config = dict(
    n_layer=10,
    d_model=320,
    n_experts=128,
    experts_per_token=8,
    d_expert=48,
    d_shared_expert=0,
    activation='gelu',
    moe_layers=[0, 1, 2, 3, 4, 5, 6, 7, 8, 9],
    n_empty_slots=32,
    router_score='softmax',
    normalize_top_k=True,
    routed_scale=1.0,
    balance_loss=0.00511,
    balance_bias=False,
    router_cosine_scale=20.0,
    router_bias=True,
    init_std_router=0.0106,
    lr_router=0.00057,
    vocab_size=16384,
    norm='layernorm',
    norm_eps=1e-05,
    tie_embeddings=True,
    optimizer='ademamix',
    lr=0.000343,
    beta1=0.9,
    batch_tokens=65536,
    seq_len=512,
    train_tokens=242800000,
    steps=3705,
    dataset='wikipedia_en',
)
Below are experts of layer 7 (counted from 0) of a mixture-of-experts language model. Rows are named router (the router's row for the expert) and show model dimensions 0-159. Each number is 500 + 25 x the weight over its row's rms, rounded and kept within 0 to 999. Numbers have three digits each.
After each expert's rows: a language model's description of what the expert responds to. This comes from a sample of Wikipedia text that the model never trained on.

# expert 35
router:490505498516558487511465513501513466494548487469476544473503517509498515439490478514476515495502496521510520471489512481518470516524501465512510480525524455452548510505493513515506528511509519518506496515487476507524482498547498501467506507454508551483500483505532484461490466517468541512474495484523539473517494472527516524493516516429524496497483547458491511517560515495498467513521500487493483495501504499508514463490552484471492500522507541450511528500542500514530508481461472
Hispanic name pieces and numbers. First pieces of Spanish, Portuguese or Filipino names such as Cal, Cas, Gu, Cayetano, and number pieces in sports tables and stats.

# expert 16
router:537489512480503509507512499478498506558550544468520501525527507504497484486500535520545475501478500497511505493464526537513532505482489471472494487488462558511508520505507490538484510507525491510449484479529506465528466485528470495508462484514499494533537467530471521506538505520470474486502529497486530502520502486506516521497562528496513509495513520475501488462492480507493475532516491535450457483469484496470452469540534471511478468497495491485481492486501476533494504479487514
Mid-word foreign syllables. Inner word pieces after a capital letter in unusual names and words, such as ough, yr, ich, yl, or umlauts like ä and ö.

# expert 56
router:492487488501521498502476471505472475529479476467485500491486493521474510499486528482504538555502519496536495518523547472519503492434531499521501499526500516450502511511510502481484480510493488518505501487495511499546499478479498501512498507568493487474445489530549526498549490477548466519549506505475513470526554498521503526527439495484513501493494521491520506508532520513509498493519474478493460496515454508525498504490450498496520503482474488514503548475524484532489507476488479
Initial capital letters. Single capital letters starting names or codes, often in tables or lists, such as A(smir), I(stván), AL(G), Y(von).

# expert 3
router:517505476477501557474515484480518523493495480496507498496498509517486529455518490553498530502460492508481515532479469494496518465528511509470516529531523511537512499471492473474553533485512472515455498544464511523480465495512473519519497531500481490421502515450479498492513451503519495467506520493544471553491496491491527493490487525560553480497480518507523500471492480496484501455499526489450480530492470515521479511523511484537513508521510492511506490508506542556538500446485502
Participles before prepositions. Past participles and verbs after is/was/were that take a following preposition, such as based on, located in, used as, served.

# expert 34
router:489532525546459531495512503454513523531505455519501506516509474508517549483477487542521539528474501489445500493457453449470471509513508515490450524486505502498488469472474488485513510486561468455474491504505466448482487485493503485548487478539495469510546508489531499475496502499479517500530486497534486562466493501455508481557480495539532522512491518503503495450476469555479489498472495542512518498503521495513510515521497452529489488474475466535488465529491523498444480486471512
Predicate verbs. Main verbs and their objects' lead words after a subject or auxiliary, such as took, received, led, won, contributed, sought.

# expert 63
router:522455552463527497519497497502512540520547547499502464476497506531484454508445451495490484470514476529494488512498498498500490517499509458517509504460443497496467503535514496489469517469542462498595463500516468480519480483511496509498507495506484492497524470560477527531487529512472488500461488491523501514526511524486433515526452496489515492502503534513493466547502512493465467544533516486489506490513470526451490502574510493490455473515510474493516506527470556494502511479502505
Infobox and taxonomy fragments. Word pieces inside infobox and taxonomy entries, such as sq mi, km^{2}, time zone EDT, Website, and family-name pieces like Eucinetidae.

# expert 33
router:477538541528470529513506536490530517494547496486526475502540516527491485486488518512453480486506492497521505523515497532525511495468462510480570484508487476485492504484511506519488502441505485479493528525510493456497492500477472525474493532516492520540512524466506473466514485467494557482504482526505483501518513505528486472501475510456517493491529507487503516509484506517517501487495493521498488523512466524515470472506456499502536519471523481476486538487455568458484470506515478
Word-initial noun pieces. First pieces of nouns split into several tokens after the/a/his, such as dec(ree), after(math), year, season, period.

# expert 14
router:535500495487484460465516475485485517473502496533537476509536495480462464508500534501509427510481502493547504526491444461539534486533500507474505514489469513502481505490463527504520489523504485537484511506494491542504504468452506486487539534491503522480485533509503495456482508517501501516500516509473521462462484528504502507505530477513472494500478488519461513477492498534475546520476488552514519494455536485515502509528520471482481484520517516518480522541519502521501520459525520
Sentence ends, place nouns. Sentence-final periods, paragraph breaks after sentences, and geographic name words like River, Creek, County, District, Township.

# expert 17
router:525493502521498518498488467496538488507482502472467492511489533538493530504489515492486502551514481507493492524490522518510526496463481443464508481508536474511488541536548536447467490524489489500476477474489468494546454489505447475497524517553499526527464507524498485489451475509488505485536532502479492504460504481494476524506448543510543555533538507453500462463482512460519532533494500511524511494536472529483561462523469553520522488469467493486509507489450501520464540506481546
Rare capital letters. Single uncommon letters, mainly J, j, X, Q, Y, starting a word or name after a space, parenthesis or table pipe, e.g. Jury, Jahan, Mujib.

# expert 60
router:504558516553484547513495521520531499500550501457514511456496481490510509496533484496478523525480494504511476499528494522493515504447464469510506519565501500477519511502552483546496546490452468488475487493499491457502499489509449526525519511470495515477509509459451514512492473478510476503515496462525514494473513472470504503556487477486504474487547517530539484517505497479524435501492495508475506509530495472482498467495534510504499474502500511490455521485474528534496467480512429
Verb and abstract stems. Stems of verbs and abstract words after to, was, be, such as enti-ce, accommod-ating, ev-ic-t, plus however, them, later.

# expert 53
router:497505541474507495459489495575504522523507532559534470466510499502480519486504432506535534478502533495505477492503478514482511500524483509549468496543507537486514479512491474479487541486507496508477471510497530492485503487520543550526489437517477527484474533495481492496505495511503462504490505468466485499499535467528483492484506531493486515500517522528523445495508513505507522509537494459506516501462475522492528520494519471487537478516513531509509464513488497504505522493478514
Copulas and auxiliary verbs. Forms of be and modal auxiliaries after the subject, such as was, is, were, been, may, would, in "It is also" or "was not".

# expert 41
router:511508482526520521489489477497518484485518502487479506507511482513491499490536457508499528473493511512559514528458543452498513514475478531464513494516519489492527507503505518489502511438486522536518498469482490473499509468478494502511514473484493563467496510443548529504506513509514472478528475519477519438512559524510526524524514490491488489475480514513474495503500504468495484562511497526503510469495521551504473473490457518453515459504481559463528478480523476492489470536492476
Capitalized name-initial syllables. Opening syllables of capitalized names and words, such as Mar, Car, Har, Tri, Di, Gri, as in Trimble, Griffin, O'Hara.

# expert 0
router:495434447502511480475540497520497511517482513513528515494512502482520528519521530488512486533485496500483498461506517516493472518517527493493509501516513504510497462526518531478545471481562512462496535513500497520503498508470551501505507492449507524506506489458482498500492488505546503462522462511465491557565482505499481509428522465519500484518509499487485506450505476506502509520518536521481490499451515482519557549474519454504439518487514527535476486512511477485463529461482510
South Asian name pieces. Word-final pieces and punctuation inside South Asian, Arabic and other non-English personal or place names, such as Rak-esh, Sun-il, ibn, Singh, Khan.

# expert 19
router:537481518483499511480512486495498494495482459539516500497533471513490500483484509485504481507475469512500536498469470488494516473513521520523542527524500505551499503504474533505558496518517490493494501497514461511458504476488533490504550497501454475501473491512511494515487487514536515490470491495446483478476502508544493506467499498536502494503487504506520503525517512457519554476511475535500481520448500520527469528491514493514531473518512484501474500504499485466448482472536469
Sentence subjects. Subject pronouns and the last piece of a subject noun or name just before a verb, as in they, she, The report, DiCaprio.

# expert 28
router:487551500511502461508521488469548517480499514468493514523503476486500495504479492484559505486529483480549529489509538502505457507517500497488512549531512514443522534484516484493495486473519500533520459501519502533500490509510472491554531501534492564501448491493508531478519532490558528468477506509447468536486529467461526508507545532526525505513490530461504501457529464488534501519498501512480490508473484532495508566509465499474484486528478512493510493480533485486481519456495496
Non-Latin bytes, LaTeX. Raw byte pieces of Thai, Chinese, cuneiform and other non-Latin scripts, plus LaTeX backslashes as in \frac and \mathrm.

# expert 59
router:491520502512494497506536490517467547509507477539531464521521533496526472487498492468500501517498444447507495526496462479462472494506493495489500458514461498557516458502487475548506524495515483461527464458500477482467481481511525505473531535488492442473492505510514507547498478493541501473522527476512495506507487506524511452556527492500490466521508483507539483483513470523494550553480497545510478539452484496517489491509495476503484475525517458529485489532535485476501471489492532
Abstract nouns and modifiers. Abstract nouns, suffixes like -ation and -ment, and field adjectives before of or and, as in sex education, civil procedure, development.

# expert 62
router:535530518517549540508503456532482454485505509524527518500502448445492491494469481494521489495477504527474479462516542526514510503499502512456478512506512483484499518531493492500460504487469507444466514458500490542503499553471521487537501500529544522490490517488503497511499471526483549470513505519515445509524470573484508505518533528522499528474500510443469547491495538538466527463483459497456529512465482487503501513457495512497483539493466452532479496495489479482453489483478517
Film reception prepositions. Prepositions and words in film or music reviews and awards, like of in critic-of-outlet, premiered, Best, Nominated, Film.

# expert 23
router:478468504497484455536516511462528547510487467449487534439441517515501493492500493528538459453467505502484481528523503489526455523519495490498502510475480490474534519516520493480494508479480474533541489474510484517546490441489519497445473522497512520465491455523521547475544516525488477495514503479524529485487542522444516511480468478461507506478488535526512479475539502522511499490490457481480488450530527488513498495506516490532529512462481438444489527514498499555465513504485483
Capital initials in abbreviations. Capital letters or letter pairs starting abbreviations and codes, above all U in U.S., plus O, D, NA in OPEC, NA, INDY.

# expert 8
router:494536488524525519491436520526490473476478482479477533452488479460481500490516485470507515526503513493506509518543500504504480456495531518538529510534545535509522465482453477478536521487498557467447467524511526516498513457516492513543504485515459489535489535466532513503478504500522488462514463479515510470467519479527479485487494516531504516511543521519496471512486507509524535457481536502505456519448514483542498531469515508492541479520519531529498483523463491493495491550456506
Function words, modals. Conjunctions, relative pronouns, modals and negation inside clauses, such as to, and, who, would, not, which, should.

# expert 29
router:547522508438488468450518536568503511544502501492532498563479489486491492527504512462510498494498497503494491521454443456490524522512483454501503510446501490536481416521495515497436476485533474506478501510517485524476496574505491521484499546483521525524482541498531531544514530500518453530494518510511514502513471473459428481474459481467452472477503541504506502486499521503465483514515502523511524512532530527481451496521465508495523545510542475488479529490503455481533510484479502
Census and election statistics. Function words and table pipes in demographic and election passages, especially "the" in "% of the population", plus population, Census, Republican, votes.

# expert 47
router:528481519514491488540501508548500506522457513510493517526481510488487513482487526541519535508506509486540512467512504497503515504526515507455509450483478494518533456515500500502461490476514494459513493479500498487502532527481519536455517484480541489488522457470491543463498498525495487486497461511458520470477511555465473544479485505500500542544476514470459520511538505528480495479507496547495514510455463492516532495479495486522493466495567480489502495486510467520496516502553511
First names and Chinese syllables. Whole given names like David, Mike, Chris, and Chinese name syllables like Peng, Lin, Chen, often in sports tables with Win, Loss, Clay.

# expert 43
router:524523465523502513533484500473544493535469471503502514521519466505508523492492486487524484497537492543509525536448513464489448470476546479537480548489480476488511518509505501464484468533504491521486486494493484493523537506477472494501455500508493553484507495490489473503504523513479494463489488471496511516527532554508485539496498497495464511510516540501493491496510496525484458501518482529449466536499460501508533541492473500527516496486528513500516473501484457455520490519524474
Object pronouns after verbs. Object pronouns after verbs, especially after making, plus would, be and went, as in making it useful, making him the.

# expert 57
router:490531520501519486496513534523461483500480539461453482486516480476459500504487516519520526493472490439503523476495477438502476481483485495520472505497500477510516517491503505453492552474512535505530489500531488477499472501507512507531499452523512522497468522528518517526495497519524561461478496516488531515508486518458503480510539499490462535506479514484486511490469489499507524496500578493500483486511504509496533489483497500506531475515454487483510511508504550525482497534490540
Slashes and separators. Slashes and separators inside table cells and lists, such as N/a, +/–, doubles pairs, semicolon-separated genres, plus some articles after prepositions.

# expert 58
router:499505531489502519490495543533518522496477485540467567467502490542483528486480489544481550485476476486497486471528531472513480500479528451473502526474513493511492537469514521484508510490509556485490471530512478525479495474500525549504495449535530506481476509499483478473472532491473513482549498501503531576548503494484481451539444508477458528508463494527465498507493453450476454492452493487472489519509487527458511502460495448486524445490500522511527493495524492512493531538470532
Separators in stats. Slash, pipe and arrow separators in career stat lists, coordinates and tables, such as club / apps / (goals), plus LaTeX superscript braces.

# expert 24
router:511487512510503468509478497493511512534506494512548518510461493521537490519498498560512510497474541467524519491483553557530514481488465480449530479492521509485557516555505503504487473469503503521490502528491497520526514513548466529491501483498500531513508484526504471493475512535527517464491484534465482488495467522512547494468477504503491492497517482498511488487498504521520509527507482495495492449514525502487494477505502499572505481468547456450464435469474461503491500507504498
Title and birth punctuation. Closing = of article titles, "(" before "born", and common place words like States, York, County, India, and "War" after World.

# expert 46
router:491444488464511500508501449500515496514544514503433499493463533511485525481485525518479540470486495505526501508496515487517500490502458522525522461480444475513489532474528525490512491488478501542511493490530529503517509507517450482506512544498506512466508510423549526470497477510537537499502502509520553499486533495514520492523468529516499535491495513520536510508514518504500484508518471492484487462519503513515465498514517508503508467518511553479525521453512502520503501485474474
Name-initial capitals. Capitalized first pieces of proper names of clubs, people and places, often in sports tables and lists, such as Sam, Av, Sp, Lev.

# expert 2
router:530530499473517511491481452463520497494558465478494498491483484524508503534529452528521510501458490497469506532475517520532497517471457481511500510469498504503513544486518472501517483495502502506467509511487514433476472494466475543472492547495497491504536503496505497452494470492519531475530477501497501478473544467490532465518510488438513512456503488535482551532503482543481445518503480514504520479516496517540466496514511484456514473513462515480512452464510511470506492515483491
Word-initial capitalized pieces. First pieces of split words, often capitalized, after the, of or a, such as the(ology), Co, Min, Len(inist), Kab(oul).

# expert 61
router:537461501468518491517505518502525518487483453503513496502539498458469515476510540501516480482483476504492508446505478507495432499559513480524516514490480516504473498516489531503548468510531470451512479492505490536491518447497562490496482488531495436502505472483471541490486488544531449523486508480509473492482487503518493522478514494542512501525461476460503521475460489489514548487495469472502525501483500495532515525519508500460514503511482497513525486459488479458518493494516533
Foreign word endings. Final pieces of non-English words, names and botanical author abbreviations, as in Slavic -ić, Veliki, Vell., species endings like -a.

# expert 20
router:478512495472479493481513536494454478499472497482506547495562507471498470437507498472436498472472464516491519494526491504500498510503540462462478537529474469507479473524486510504531469488515540488498485511493501521492518513494530509494551510505558476488516499486499488515521473494487529450505531505452484500468470503505501483484487489518494458493494494509482510462534466494547467501556467532514511485461474499515526478493508464488473540491546482503521482500491487487499525482504511
Section heading breaks. Line breaks right after or before Wikipedia section headings, and heading words like See, Early, Career, History.

# expert 54
router:544521477510476503539519505464518498486538504510496502511510530481479491470512515509492467534500493451486511540492546479464532508475500473476516519487479473525484512506506466516450496480525500511470500504512475485481509461512460461509486533447450520518500499495466471503547508501511483513487467491481524483512497475502500477475469507455475531471506507491533498523518512500455449542526500557523518519510474513471501505539524476467504491536523479485554430450484540496483520489502499
Word-initial stems. First pieces of ordinary nouns and names right after "the" or "a", such as tim-ber, quar-ries, tol-l, cloth-es, Recon-structing.

# expert 10
router:472488504450533477475529475511483437503471483501483481509498504526495501485478524465509487474505490493493477492489472525493475485508506510508448495483514475476470501483501505528521467499499483475546525545492513558501527484504520447513486477503527544456503519481530541513546500459462511521488531566480487487493477528500495530489489516526453531520467496510526519504482514513507496516509512489473535532482526493520533489554514455559504531465541474583566510479494452488530493488459512
Sports page structure. Paragraph breaks, list dashes, table pipes and header tokens in sports articles, such as GP, Round, NCAA, and section equals signs.

# expert 21
router:505525473518499490478501449468552468488496533501516528490467485470495526485472478495518468482483501467520596470511541528521500553494489440517486542493512482491545488489540526497457464483501478544545495531467488520523507515470499548504513515497474512468460503505470516484531464491499513456487499507455511508454508513484506453504529502518484556501500484499524478465509459532520533485463493498446513490499496507492552517567483509535484484496494493474455498514526492498483492494505509
Opening parentheses, byte pieces. Opening parentheses before acronyms like (NBA) and (CBA), plus raw byte pieces of non-Latin or accented characters and some table pipes.

# expert 38
router:525474467530484502466497536478497520537474473486510520523495516459486497509434504445505505517503536461513481458502522515516478520490502494513484524475512504450490472487541489487542499487523535509458522531489518518527521509497512533459473543500505516488496500485518518505537483472457470450514538510474491541530485503479511474506503520537493523544504532476493496454508528510492502478503517502464507483481515489525561527484493530520473481468519502552491476515498470502487542515535484
Collaboration prepositions. Prepositions introducing agents, partners or contents, especially with, by, against, under, including, as in (with Ed Sheeran), recorded by.

# expert 18
router:516524518485541510490474473491524509495560497484456510484500469492516497507471528522528499516475511466494514484495520472508460528446460515519532484470476485529535525504511470498523511496466548505485497523522506482504433507547477496473476487499499477500493506451499501494475511478500502525527505492515541529498502487523478507461529466461524498508523490506520519480512522503526480508501546497520489489492499486509495498498523505549516463489517472459463491488522486523466515508503531
Mid-word syllables. Short syllables in the middle of ordinary words and names, often after a hyphen or consonant, such as ruf-fi-an, Mid-wi-fery, habit-at.

# expert 45
router:489528504515522486521502498458525511496490441520490486502520442474524469482484513507529472469493491507513536503470449502474564499513506533552502509551477531512519478490499505532535487478522478477518510512527459546503490463517520474489488534532449487492471492523519514516508515503467504516471505519488452540485521555468480445476467532501492469506506465509528532531487488529516534519485511533508444499493519535466476496506473468477475505517531485530466480516520481537493502504520555
Units and modifier nouns. Measurement units after numbers and nouns or adjectives modifying a following noun, such as cm, ft, km, million, football, television.